Weights of a small mixture-of-experts language model, trained from scratch on English Wikipedia.
Experts: 48 experts in each of 16 layers, 4 picks a token, a sigmoid router, a shared expert of 192 neurons.
Training: a variant of Adam for the experts, 479M tokens, 3654 steps.
Below are experts of layer 8 (counted from 0) of a mixture-of-experts language model. Rows are named gate (a neuron's input weights, with its number), up (a neuron's input weights, with its number) and show model dimensions 64-95. Each number is 128 + 32 x the weight over its row's rms, rounded and kept within 0 to 255. Numbers have three digits each.
Before each expert's rows: a language model's description of what the expert responds to. This comes from a sample of Wikipedia text that the model never trained on.

# expert 3
Description: Mid-word fragments, abbreviations
gate0:164100121167055166059070153127113139085125116108197187105121156153128140127136156157090126120146
up0:175130118200135204071153149137144089156113125101129127137124150082168062092152142123074174119171
gate1:114072128118134141095149153139126099106109115111060118051063107064122119118177102113153147143132
up1:183116143155144186128114154070171148131154148072187131186121195154134110186132143110018087106186
gate2:141101140194137074137135098147116131137129113120108106152101160113123104150098110143117121102059
up2:164185141130183247119044132059162121146097132132162149112129124107188089102140178090175144109209
gate3:075122203129160134105104108159133117139155221067139145147141118117127142107178088088157125131126
up3:098128128138135079126169093192129135138140120099101142166044114103107173149205144097172118094136
gate4:118091095114123115167126143116167151131151114143112184118068110151123124071078151158177146158143
up4:114151108161089090156087146093147070161153146114167168106150108099154138068042179153092083167127
gate5:183146136129110147108133116062128125083154090112096172067131185160114127156123125104066117171173
up5:070124144149100080104127154095139120138154157166115139149109132073144143083094122130115163132094
gate6:042149125060172168131150127160081125155173131111135097165113067158146153149056112057136087123095
up6:170134149163074116142064145120142095168098127097112183109099079128112109117129064117107140137135
gate7:089131158173108090138101141150121143156175133069150175148138050162131160089155085188082121067146
up7:124110123107160148101150119141097103107074142113040102139103089127114121129088116133148145120132
gate8:167106152151030109144111105127139157093095073137127120158168097149139101120066113140147109128197
up8:099177172145040074153076166141192053102168115126150105119155135152209166137193140161103123112169
gate9:130100132134132162135146168189125133155181103117109148099082123187112098141198088098100127177188
up9:133127136171123171117111095128187126170107122151082149118149127162194086138117124165132109178091
gate10:112189167179119151086168122174181118128189160171115105204097143104148075119130153137108114130139
up10:114133127130084159116124075150156166139083119082116134082056139116186167101170160129147087160180
gate11:125173123127184181121102167136170148138138155054114115162085160161134140121051109118106119160145
up11:122046121133102047142101129133069145087123122138138063119103185083151143098121164108097110121083
gate12:096052186105117175067098179167132184145185099089104157153134136121159131133114086121088147103126
up12:115178130102120110116128151113100144091116087115091079076167093207077157135103134100074143152170
gate13:145092129196159094137097118157129075120099144107178142130129112134152139140158082137152124068127
up13:143180154115195128104119126045105137066131112096127103126105101142114134141149110159150151102131
gate14:152152175200192069081097154125122152147070143112163096088093113084137093207134099098073186155115
up14:133173120107122105103124104132061133148137100086147165109142178219115183154154112145131123135162
gate15:120139147090125109123112163185154113174170160109147087154130124072076113100133165166053116142145
up15:127207119146114126091084102084116077105123182095132158099192094102165168140111159117123090117107
gate16:108146131113153140102114115154166075170164153097097119105086148097136129125190093127192148115112
up16:113083127102113139075092105109115065099066156178129153158089128122122076156125118151139074104131
gate17:066101182052129118120124125100134086116174110091113164167100090092061172116152119133163160136137
up17:158177115126138116095142143187136106153173142163142144148100090140123104148114132111128183127126
gate18:062116126129096174107098121110148166158142148125136151135097189103086088091143152152110095126126
up18:156115179156104126189129096093173130118181159102129078117163141102071164115165171078119080138151
gate19:129129112140092095177144204077100123119127138066131221135151112156125147113033152203112103130116
up19:155126180137073141168057114116140135138154177159167151110171093136099137148133160123148067156140
gate20:167182139125129138150119097146128123123183149106136122139100099091123184075152097163075097128134
up20:176135164152136148159115120182116119141117196118093139081087101101124126183133148117128104173097
gate21:091146127092068116102134101147124170129172107115124061088125124110157122061150135142096120108128
up21:065104137158105082075106097167159141141175080059133081155146123104132112154213136154134172115098

# expert 43
Description: Sentence-ending periods, years
gate9:115109163137155186160156115163128071116116164151096094111072115166100095126121101118112091174167
up9:115156148158127168133114095160129102149132169160077152072183060108114102154192063219149184134149
gate10:154164087172149175104149090181141113167120140109109145131082152085142082083118150107107111103134
up10:118157118137092140115033108119133138134096089122133120120105107096175162118152179151127101173185
gate11:136142139097136090147125145135140122139101164091104120085145128179134090150105092125123117131103
up11:148085148053167060162107152110090134110173093188089151087172121114114145146169121177118086111076
gate12:157089164123134172133184183144141143150151095139116197106157136179137114135114044161151098082121
up12:126137116104126100149156079118141154091152132099119049135169073158111141106123153082115149158164
gate13:219154099158104126113126143140106088204101160124211161176161041129138121145110172193110103142154
up13:126150139145101151090124071092123080079101099104111080166121142130138167117073186146150117113131
gate14:124172117144133095113118155093172155164115076088100108081117145131160152171072087111104138142096
up14:114139110138157166124086146113104083152202146166142141114155088173068073136172158124155089126123
gate15:084153151128145095124102168189151151176103146123141128183125176115068121092140129147046146180146
up15:143133122103124127103073102101134078170146083070134107161158115092124111170106162148162082057120
gate16:141166108134134108139125096136124116151112138086118120106150136146162129129140133066168114100144
up16:135097132091127136154154160132129096132116080174093088141068085096108101104124135204185123088161
gate17:063079148123153167162137173087172134118102106120093186133130108108104173117158096141109188143068
up17:123226100134111072080138111164202106174093171155152103106142193159149124131169129062142137116127
gate18:061196161124091126138051133114127111148150099007109125157152132189085118155135156154119100127120
up18:188126142227098078183142099108172081171166106089154123173178158095121084099174126109131130110113
gate19:127113129150130107195155164035097166132104096078116167151177158090153218165089141138132068121054
up19:155104214121145129184118104120152140137140102072141122152127152108091180149110116144130098143091
gate20:161132157169098142175148091095094110150174161113134153142087119117129130168153077086077168177070
up20:188108168115175174119145098174118148114131134209087108096080088150180101134134153157117135129132
gate21:112117146116126145113108169118124119136159095127108139097150089119157120119192106127115025166179
up21:085130119167112136110090104141177166135112080098158154109153130118114087136181096175132103174133
gate22:157137097112068098079104154104102107149215147126111138185114168098115147164158109097120145108068
up22:096119113160148095128153097173170155144127202095073111092127167126197204158120119086090165089104
gate23:103115134125047085167147102127107115099161095145158091129069132160119135127124068189079120120140
up23:112159137131132126119162174134120197099077110115130132123138118141122129142126149185127102145137
gate24:122131138109119125099128040180180097153167175153071144095113135144130082134073087071118127163150
up24:113106130127093139112156111128138091161117152142098110124095170145116156142097181118159128124182
gate25:074124107188117150149115125163121187165124151149060173177178135147115118134162155111113171125158
up25:175122112166199172118149194143147085138145097086090085181139140134167109088132132111130053127098
gate26:131062201112093128130115142117108214108173034049123176122144124097086155126118094159131084118102
up26:184125138175118124201091059121156195115116049119163097175125132133149120123123119146138146090146
gate27:074113177085131146130138192092088126127158135147102104072099076095141157168093116076148059149101
up27:084127191151109130142036143086151169143131137153080145105090131133134177130121118176120162125094
gate28:132084137094196130115089053129137131138123150132144086095118113164118165085129101159085147112194
up28:153185136166072153134165130145167123121096176112111093166135112169136047117108141161119145156059
gate29:100127177085171152134097104085132076129099132118158109139159073127059147146150110126129151140184
up29:125094116149125093112131132150138113146091190135114082110080138202145079224155074131099124180130
gate30:145117114128147084118124174152118123125151146138125128123086104106114112062169104056120109091072
up30:117078122129169146092123138073095148137132096055154172175155161107215176106101151124110163176159

# expert 44
Description: Time and place prepositions
gate0:085112158168100124105135125135140132098150139130170138175161174142116138117124086010103102079092
up0:159136097177082152132109110169140141178108115107131136132154238094162087120158179110058175135144
gate1:097099134155171138126146130087119089147089116106137160064080094115149138124133069156140142084109
up1:201072115132158205105095132110127126145134138091165138102193148097159137115152138062084132108104
gate2:144103166143167108112181079124121145130151136163099141184086116103109096155129127092172198110004
up2:137187156130141213130042137054109143133116169106147171055107132049178124108123153104137136130179
gate3:103142203137176086151128129155131165140144161154131160068107165091133082074163086121155159132072
up3:153080130133124064119115152089151148106150092072150077132052111098146189122166168132125091115204
gate4:134109138098118170170098124139134159118144067134076138165112146147123127143110128199159104157118
up4:082117122162131143101085118076119110153101138120171164164132128128138125098061124143081056103145
gate5:154097134193121124152076129092177115097179128137146140126159182143092140144188102132043092142116
up5:066140158214121159112065061062154133126134111165126099125123127030125128144168082145097137114060
gate6:066142188099134218123150161161126098149133110137094141137103053183107110117119099066156160056098
up6:110152128128184155188095147098142104143117141141103155085060062134127070091142095131146091127083
gate7:078140172163089172145091191119141122125171151108113225122145075154156112090090055133109143066145
up7:131070155102092089049140106192162156114121082114071113067119051128135112126136136144090120099116
gate8:141164134170074094150131117102122146134132130112147155146150000121141125101080103193160119108183
up8:100169161084111116120102161133157103088110161133135179128159116126179168098115148215134099176122
gate9:097077169121179084119192144185150081122139125126073122115103051142152145176102133095104144136175
up9:126177123161156173141159112138178111166143154117077159123212130100180143150141114166121138147123
gate10:096207172139136139124154096159157096145120150067119116140064094105233105125157139115094124106129
up10:189160138134126143121063112138149147100098062154136142071079148099115156097182080112162108172220
gate11:141167142116150149074096144117141095118137149105099098156141128143124167108137102102177180127135
up11:120076137094108069183163121174085171108156120192157122139104166109092171138123145089110087112103
gate12:128015141068146107114137171130130200170176084062096163094101177161118154111149116195124104152165
up12:144191152120070168112138077105115140115134111119123108124158132195122118126126171127127177148161
gate13:120121113161107120131107072116120075163123126116150133157206064127118112107076039176117128113127
up13:153161172173131115101184096110142099063180130159169129161175139154104112167066134106186133063129
gate14:164158131159102077104077152144133149171089105049106093056132143153151124180171118110096122097123
up14:123099112079179165133148139079101140109188107172132162140159098145128131164152171061163159129124
gate15:121127072098173114165127143183153162156129155080134108143145138128077106085156111120109118094081
up15:121155120170165162145143112098176125118177130100154136161169114090081122149122158129124081048137
gate16:150184120120154124093104078123149109164160193071075140149130117136120138114152092102119139130097
up16:108059124153135133178148134155108132129093099164090133147075113113197136170080117171155047065157
gate17:089096186111116136120143133073181135128152128132090169126101082131115165116184088105138151141106
up17:095154084105145106120133150170145095124117104138171143151127163120106132138146142112126148118132
gate18:004147170129097091154173155098093153148182095138065119209134119134132128123060130124152079085119
up18:171159162169118108128121084115124095137184191104108137156132122125134086115095163144126148136118
gate19:141125127186161150199198151091101157137142112101138185171129138162096166157042081168129088111141
up19:171099224147129109155080121107157144119150156148100158137122120131087162101146111129078100139100
gate20:180127119104109119155093153096151145169157103082096120162109106111071209122183157156141154153063
up20:087186133145111142139175076171081112116112176168095175127077117119157134131116110128117110147136
gate21:097134140090120108095147136132084075108164129131096072068088105116186162144139165073167121080196
up21:121155107180087128103136100153136101153157083129129091115149133144149076191166127138187156104082

# expert 26
Description: Paragraph-break line breaks
gate9:134082141104166091166134217161122107099137120067086084128134134153165096137114170074156075143160
up9:142121148167114127158129106140186105220121167123096194121164107150140130134166093183122132153098
gate10:072186111188104163122157153188164131111128145101138099159098139151185072110107168070124135097110
up10:118081154109080131128112070131126154150151047182129120094077139099131143109121135153148106171166
gate11:110119117145138168139130194110158096124086170088125090073089144194152132149087110070140075097129
up11:140130170113121022132129078165087152119141105169118148124119111069085126121142147177084095187145
gate12:100123149087178203162129177099155163128202112133123146133111184188111133141113095135138086082094
up12:105122156117141099065158128156092191096114128113075098060096064204104130109146154077058163172168
gate13:219128117156059121101092108112070082173102201143187160110169042150155196139096146138100130118188
up13:120178204111181173097114084112161083064183103102150087146128129129062097133077150150168086079106
gate14:106135117150099086144151201103192112162129148142074138071061131118157153174093132111105161149033
up14:132147122117065166120105118137112065093162169126160106138177140188127180141149179087139115088149
gate15:143135133088121075086122122164148140172155175166066079158124126134128110132182149132093158170111
up15:155166122170143119096089109120129115128175174124103196178163053124119099157135132145112125129087
gate16:125166110121139102114106163155193142126096159081091150113078119183143113124173089149144155135122
up16:153093121140129147138154115087125069165117133147141180157074127104145101123135171163154122132092
gate17:114097182102176157135132122103181156160126157107094168135114081082085126168214072131096201140075
up17:122215111161144032114118100169160163131087106142167140129109149131079081130178149055130106121145
gate18:071100099165070150164118095141138145149132126093055139132112107152147128132133136119117124105106
up18:153122161183135142176091075063149137148197165088112136216192109077102070128189193166127140153098
gate19:116143135144074112153151141060077106155154096125128197125186101083114138110065128186165110102118
up19:184064216151101127191078062110086106163164133179141130103157127114125148163155130097113102126133
gate20:185176167158118143205121089107137109150168132116159117150135161117179127101124090118139116167119
up20:166126122147154152117127164188151123151112199144107172118092129121108131172133112119133107102112
gate21:129094155104111159099122152111096136130171114143120081115155053139118121150198106172107135151155
up21:123131117146089146082074143148121126128170107137124125115172103122141129160151084140148107117133
gate22:202108084130138071114123141105084125176183164154043172160142136115148186130170119119089141104093
up22:076102129069129146104177065156159117145153144122085127125088210106126130150063150159116146104093
gate23:109133147147072100131179048127097094114151141148084119114098136188142122114127089150093117170108
up23:126164099206107125123170163158112100059098140118096165081137125150126117143114156142142086157128
gate24:146137119146124133152127150199144083178115133168067154056109127148130118111072104164094135154135
up24:108152158128135135132098117102148163200169122149079117138136139130040063098082085140119084103107
gate25:096147130129136112105128101183107160146164115149123169162153122128130123128138140138091174096164
up25:145156122167151158081136167153153119163138152178099061161185103103163174131096094112102134172094
gate26:160078174145078139105118149089124168160163074120109135118140100112124163108160111205127084133112
up26:142107120121067083190120068168063149085103112136052143089155122090103125120100119079149094163200
gate27:117149183084171160107167169121091078105162092162106172105135072150124196141108093095166136146114
up27:069191182129103108100090115083085154124177174110103109139090166177111139156105160177116155119140
gate28:181098182148153142092128116141193138163097119151171137099112117116120101141143107111072150149120
up28:175154163175072130110165135188140171139128131125120085132103143164170055179109176164112127119160
gate29:132114122148107202168097165093146128151140118115187126179181055133085142131148106143125130137145
up29:121097159108124100068125120152120147134091103097147090134107143108172042124119108092140135123159
gate30:136119094134121090153159139121119082170103078080140131155133108071120140104150094106120107093080
up30:120107138161142206089097093115105199124162107108101194150130155085149125095152077132106163128133

# expert 34
Description: Prepositions and media nouns
gate0:100093124177093119088080138121126149078143175148145135166122162163122084109144122087106064101097
up0:120114073143155188112148132103150073174107135130143147151188157121119059063112149106067152117134
gate1:136130160155105049196119171150153112154144160128093133104112099113174184144169099132131172139158
up1:139101101147139173115103122097151148205150190123156144166093182137116163141135122120048109093116
gate2:174145116101130148192147064101037148135125092093143134108134110119133130139097092115151170118046
up2:092169168134167145138080138048117124121117120086111143108154169078167129121175171136179090115165
gate3:056071198114186102070083139163150147183135128105125142078105141101160105065165057127083128059133
up3:155085137138109076157124091145172164145146182035126093102142127094128155153178160131139078125126
gate4:137095147140111114130149112108139178116116118150094103097093131073125113136135105171190123071158
up4:094141079158086098133100089064110078135127131100148133073116130163157138086088155168133111128153
gate5:104107153162100103128116139070117098124186132186127098132113167139081133121136161166085048185166
up5:089089158149123133167087101059102173103130132101112136105114100070139217089129130167053121115133
gate6:117220128125162143153142122160151109193177136060138118137122123158118174193096059117119128071092
up6:117061134122077159139079218131116077142088158109109166056131147115109085122147138142115086177106
gate7:119147157131110081104069123176132169149155086095086175087137111182159126074121138138108073107129
up7:095106169113136167120175145107150121108098152119143101117152027126120114096139121113065107075098
gate8:124098148114089156140099112071160142132112145083174111134161094167132163089138097158122084105209
up8:177112112104089080167080168143115134104154131030188111107147140128173213143153146164127101158164
gate9:129118158160143144126147167139150105149182087114090188167095159137120178142123146132111099142163
up9:105130102106126152113167100129186110149111130091164130115126113104145088183193105157189147159172
gate10:092135164184121101094152136145197133161144115120141215142072152090161083099121172114090111098182
up10:182132106129067139088087084136135135159085112146132121093096134158136167140184107136182115143210
gate11:118153158134157099131065144135116139173107151085068119144134115139139125124087117087120120090099
up11:092132096118147089142128103131070148111133155158130119086131122070066118164198117122138107139067
gate12:119069199126119152134146113143163188137177100120135183122130211188126116129093080139131070114108
up12:108183065136133151103118150087060150079111135073148120070147052147120140086123162128108174173171
gate13:179151101176096086138092107189129074116119174123138089179160105120143142073088102128095121107148
up13:125155140151197138149148084134143142053163125130173150131158118123093124144077124123210100121139
gate14:142170122150163109082066189121111103141133132123126176055083151145144117174107096128117167107080
up14:119147091107088133151118162040090151148164129099101135129107071166108110122164137141091165122154
gate15:083171129129117109145055168128155127179148149151131104165135096136126160097115110130085177109095
up15:118142092155177120142152112123121106094090160097106115130143141125114128158148142128132077140137
gate16:161179128134153091109111095144156152168175168105105111111123088139144198091144105106115105130136
up16:133050079162140144176163165134113124130083110160109129119031090160137115144146142146117097121132
gate17:103075129092128111099157083138178117142154163132141166156177154139142167120202125047129202144106
up17:110229121138119134146130162191155135139068122201176148139112109109108128171129135124131134130098
gate18:075092165129145098122131138146130124160142152156118142108092122157117152118161123157075092116105
up18:169127140141112172125139123129130133124185189113160149120154088103099151097170178109120141118148
gate19:108152131138133167148144136101110163151155099097119171143171171110102114116123140155141109114125
up19:157113166155065113156108096127122133116175180153141143121144144112121159157160111092130102086116
gate20:151220140139174131202210087173174157117164146115107151126139149117104138055107105131110153131049
up20:187155131138142154128128124198086138172121171178133132194070115164115144139203069113096110165097
gate21:116096106088108076118073140125105079129150127140106121075182108105140178163150128140162075093135
up21:128114154153123127107065110150134093106116105101113140126162130144144107131188129171174124154103

# expert 10
Description: Sentence-ending punctuation
gate9:091109193124140151123150119207108094131111116112128111167083138163147131143145109119108045187186
up9:156149154169113158147172122112179118150174191119082138103147107110145120147152122172142146150131
gate10:110194114178152162119131123174147108180115158127119121113047156102190093101144112113109163084066
up10:088153134137142203082085095162156129150116087163181120145175115092146100118163143119143150172217
gate11:153144130087137115135128164116146138157097156074115098100088098184109134152071082096127117101103
up11:120099141135176035147119092093116163105163145203099113132131162122134127122155177120076101129043
gate12:101081209100127184127161137098126183120155080132168141118112116116128130170063055131141152125077
up12:069137187095214113168143154098161127143136109132079128116146088143147132106123212131071115154136
gate13:187132152156121128096115095144133093162088200119170153135094052147142132146126097152098126137170
up13:105128190185145186146119125130067135085159107143130123149126143146107162092096143150164117116104
gate14:125108114116127148128125129119126103148087152158078144067095141127170091164141145133110166126080
up14:113181113108116123111104168085132075178131126102132110090198107211114120098159133088169188124130
gate15:135142170119160105094105153143131108152132109129092110162147126139088091119174166181143144125110
up15:098155148151083130062121149093141068127151185091137180117134136112155128169127140134115109141130
gate16:100158119107141092083130135114161128138159169104100101103098125177155145119146095151133133174082
up16:119113110141093127184130167163115093112155168192097134156142127094118096143115162162137073123088
gate17:097119146130133090131130134110130109122138142093073157156107117142069139124174105150123208120105
up17:108178058122100129093121125145217169182135065196181191136129172107110133131146129072136118114121
gate18:079125164116068130139114116153111132171168124087090114129137144111117127129152106158121103073157
up18:162161143209143125165103141111189088177208193162193131175148106064097090112186147078111075134143
gate19:134170135168141084131147143084084163140169098133109200171175096109120124137111137169201094136134
up19:155090182175135124126121116125140145102115172156141100112138172144131177104159112143103097082153
gate20:119170138108138129169107120152127122124191113110166155147095124122111148140129071065158132164096
up20:206124122123175133125177117187119091109127119183147158119110155120149109155155135097127131138126
gate21:146108157112117175118129101134075111148176106138125087099119049130134148165176102131110126119144
up21:104106129131091143093098047152131134121154087111133110135131126108162134128195119161154109135128
gate22:168112065183144116088112166089110159176212153109082146162144130102129149166121142104072152135099
up22:126089106109083170124136058181148079143124118131154158153107188060119138085085137124100132143080
gate23:124136087141060067122122114114096144094150107110188122141140103172168165146108153094102114116112
up23:090132063152074079121149167123084099080125164123123159141166051129116132151126144115118108169102
gate24:172058177146117168149085111124171127130108129127087160117128130134112123153130127124146154160135
up24:075140113127149140087110114113162117167183118172112149146143172138072049136129127108187104076133
gate25:110173188136099107091210120147101142116110131142124248154179147134079139151139155106099154127164
up25:198140111122223172131156228142158145153222093196110028144182152147109140131106169113147133153093
gate26:143053204128030156076126151061069210138170074094155181105154103110115181127197111196130117129117
up26:138094131117030110210123094157083156086152063131154160122218096092117114091114119098129128157142
gate27:096152190096160176142169152145086090125116161170145172092075100119127165188113101088107145168183
up27:135117176120096120123104140127152124131133167145179119143094182154138151128104125118169156087120
gate28:098119187112157160113117125141161131149094152172126217121089140123120177090148098128073149159124
up28:139142135158073093098161172143128089108086137097131111133121137180153089168081120144090223096142
gate29:178094104108128139137110115130142120142124126105132122158167071134119070125130067109130135158192
up29:162099144134135128113131122116118123124069129165195056146087102148179069160124150113113167177197
gate30:162128078094145095121138135138141126138176049098136119146120160114111135159155098098148098081118
up30:093118112183208165069119109113116198128128127094093155086153135098124141038097085092112179119130

# expert 30
Description: Breaks before headings
gate0:153084160138099143122115102144206103139179102149121118135099123157121170130112101113065105126062
up0:158096140150139192075157123155118123168120132116120125144133147110148085123130143096121132112150
gate1:064093139095140090125103126140122088159104148146092129069100048150147130126201028129130182082108
up1:114067134136237122102128146092147158153130109126133141099081114123101127135132093142070101067091
gate2:110118102188115116120158072172111176136120126117139157107089117111151082115060091151108158141076
up2:140136170092120180112123121086155102143119097152114156072117122110161146129165179093177139117197
gate3:121121147098162105079120120173126123151090163094055134094084159131093103122167075137119148067144
up3:111052069103100045136126113151116150158118123065132147136093076118124221148189141164132092129166
gate4:070083142117106123167139146174141164101112117178167100129117101132097167145132173150176086149148
up4:128104118187079069129109136141075076091102143092139104179146141105132169170114129137103067084162
gate5:178156131181136132159126151093136136128203116108069192168153197142109135115145173153097146171166
up5:128093188142109176097165122058179165112174118156071086138111110083107163079155145136171078113143
gate6:045160127108175168131123192127114098207140124126090122156134056157166189151119090097153136108096
up6:103122166163092091194114198108109127117172111077151181066102140145146097070074090163109091138137
gate7:140139152154122088134097099129157105126092207093115138104086043164155132090168087169124101147160
up7:104061162134091140136134142140147125151088119104103119115128080117158150103119108114092084132127
gate8:159110118129067131177142106083159181136074107057124117165122110149131105107125091175134083093137
up8:133125178093078043117083122145152125096199127153132135063145143134157151129131161210155085167189
gate9:100131121082142088155151100201174143109189134146073086142091106127195118133102083086087119169121
up9:134143109166119128080127094162153112176088155126131172138175150135157110173164095154155145117098
gate10:126178124180101172118154118192151138138111182125118156122056117135147112106141104110076127081104
up10:164137131099145153103111122129207138133095104157116089093129134121127132145217175146178154140172
gate11:152145158148151101087094131141159083156130164097083118129153143135115112124105097111114109115167
up11:143059076124133087134114108170070144095155099146204149107164126089148133134169139110138070135081
gate12:116062179089125158105121188129154175156184140125115171090142151077111123141114071100178054131118
up12:082123117118096155124127065131132100086115072144171120101121126163096137117073178126107169171158
gate13:173128119179151115099122137163129120144148179128160124135082072139176152120135103168119119120152
up13:135183184138162160140128095119155110091135136110146120136166150160107143153088095087197086099084
gate14:150163120132155118097101149131130120130081130119107147072124122145135113178104092131086185100091
up14:124106134096160147105109104101113101125129131205130178128149149153078097130174168109145132174161
gate15:171139134106122063149116162163143104152161172175092071196160100094096099133125143130101146101143
up15:117189135154104150176121099094166149127110132064108165131134109084126137106159136127131050148113
gate16:120125148128120150048096151185124146152134150105051096081117130157161177152182104126118166158135
up16:108057105135065170149186150138139100115134138170080073089100055136156106122120172148138069112130
gate17:103121186078125103123105121076144121145129116085115166134152080121053131157143109144132184184056
up17:110200120141132065080151103183175142174115110175211176121067145110153088145139131105131145090145
gate18:077107175149076138122120129140147141164155124106097149149117149099109062084139138147124100094117
up18:146168144139156107141111097114123100141208148090143165156178122073076093096156177159139105152128
gate19:107137119154091074162155104113128154137133134124183196113198115123088147079063162097137121076108
up19:164154175206091111138091085134164122157129143138129090106137106154116131118127163101086113157126
gate20:178195103150103130183169104131128127132152129133162102141119187123078171087164057142150170105170
up20:183138139201099133085167111185094110084075177121150177144107168105151117121138134118065109108117
gate21:112079146104138149109116105093083148155131069109110114088140143153114157115158111108133075117163
up21:122106126155093153085098126139101135150115105127096142131181166129134122132213134135151100151133

# expert 8
Description: Word-final suffix pieces
gate0:124148150208107139069034139128165143073108083156188181154133130128158078121132045151125104127161
up0:176132063176105208108139116130132131139109163094132164147176141072159117130171129159119144135134
gate1:066112176114115147172135153107093070136149131133157156116090109110125124155199086095139147063126
up1:178148133141166232130143121121158164128131101118148104171125169135131114142149132151082132125123
gate2:106098137166127148128140092120072157127190109097113119141136081083087083179112142090116168137100
up2:129119130125135214142126126098101153108111115131112189081105141129195143184165173137119132143160
gate3:068107212143147093092085092131179069141102187099100162099129143123096119116202118049083148054127
up3:146120107122125120145105074061195082132178127081095139089097087083106137190162190136130104139195
gate4:124133133136164115085104086134144182172121068118122120149128127084136137069125148203153148161173
up4:043162138216084118096113122092102162129128103136211176114097106099123133173112158124100093084174
gate5:159132126166100127167116124136175117167122097194157157116163155160105145161127142072124125164196
up5:102110195176127114121100144083159123100140105117127090149113141070105173114171147139164060139123
gate6:125127161125124092162095094165112098153135158137112101102092070174133172178078076113142132039097
up6:120209138117056197137129143126124111193106094133136150101123148133128114100119120101156107137125
gate7:111146186158114082153104126117149094121189148099123142104155045170169140134164128167096108101128
up7:113088121099152186126106169152163124137083155178104117101089089154099138100102168069095084099108
gate8:081112127100143128137114145137150119140107155124096139142182045128137077136168114159154139142144
up8:109105143115064104129104134108141170117108102102141157149117119103177115031108152150094079170125
gate9:130129171104165148091116164199135127109187141120122075169115072154098106157128122081106136181135
up9:091138161178066108141172079207152105129125133121123170095126118098190114163143092144158091157160
gate10:109181154128130135075174167194118125142137171166103175132068094071184113074119176094071163141148
up10:145117113176097112119117061121144149175109104103214137111064163124152119127181146165132070155126
gate11:139127161168159130137102119109121116153111171105101112104095129161116130152111082083157069128136
up11:140097145081139075103176124175114136096159137210141159104206111115097114132170130157100168103092
gate12:040072155066152155081127171124105154151167099100196185073139160147170099104077128148152196099140
up12:133135077124099137156112110087103123099111091154121094074182091203112128118068200140090149189139
gate13:161117124175130088134127132170159078183098146182169165087171069128123111157163118132048165147127
up13:143185149148163114086121086097124116113129134197131172134128090142108164120104156190198111085097
gate14:122176127149154144112115146131182147187094149153087154096105147102182091110111096124055176137077
up14:118108129099113172066189156150125081156170099110129183160110161197124133200221146090122121168114
gate15:139139147136126140100108161131184108164120160181128119123107060152063085069137180158090204089158
up15:096175181140125068108088106131125150157160140062147111183145137106165140206112146168128059146139
gate16:085155120125180142117134170129135133153117125060054092138115139118154182119135097113142108124143
up16:101076044118074142139160129107085067128097126163123147107111184092128144141117128138115093080145
gate17:082101197122151144141125109078153114164118121136101171127146136098072150095255088103122174136074
up17:117178152087105052135174116132159139182146116159199112099105134116160118153127184106119131170159
gate18:035129107139127198129165096147111118182129155094046143090125180110092108123094138198150166158089
up18:180120127160132110111119097125133151080206176148137098190144130136081110151107145093107133096135
gate19:088140171167100104155163135062103127127121124134129192099176070101080152116047115115111094098149
up19:175124143153118130147127113146125117104175149157150114170138145157096161127155133118117080115094
gate20:184157137130078115184120091148158117146185168102118117187130149135129153111103097118135172141088
up20:189157128204174122134104114156121099107077115137108121089106153115163123171181122124123115132146
gate21:088102100133144102065146121064083092117181135140097150115136083107157162184139161099117136096137
up21:095159060141148161085155096110130129096123119117094201132135123126150110160172124097109182128164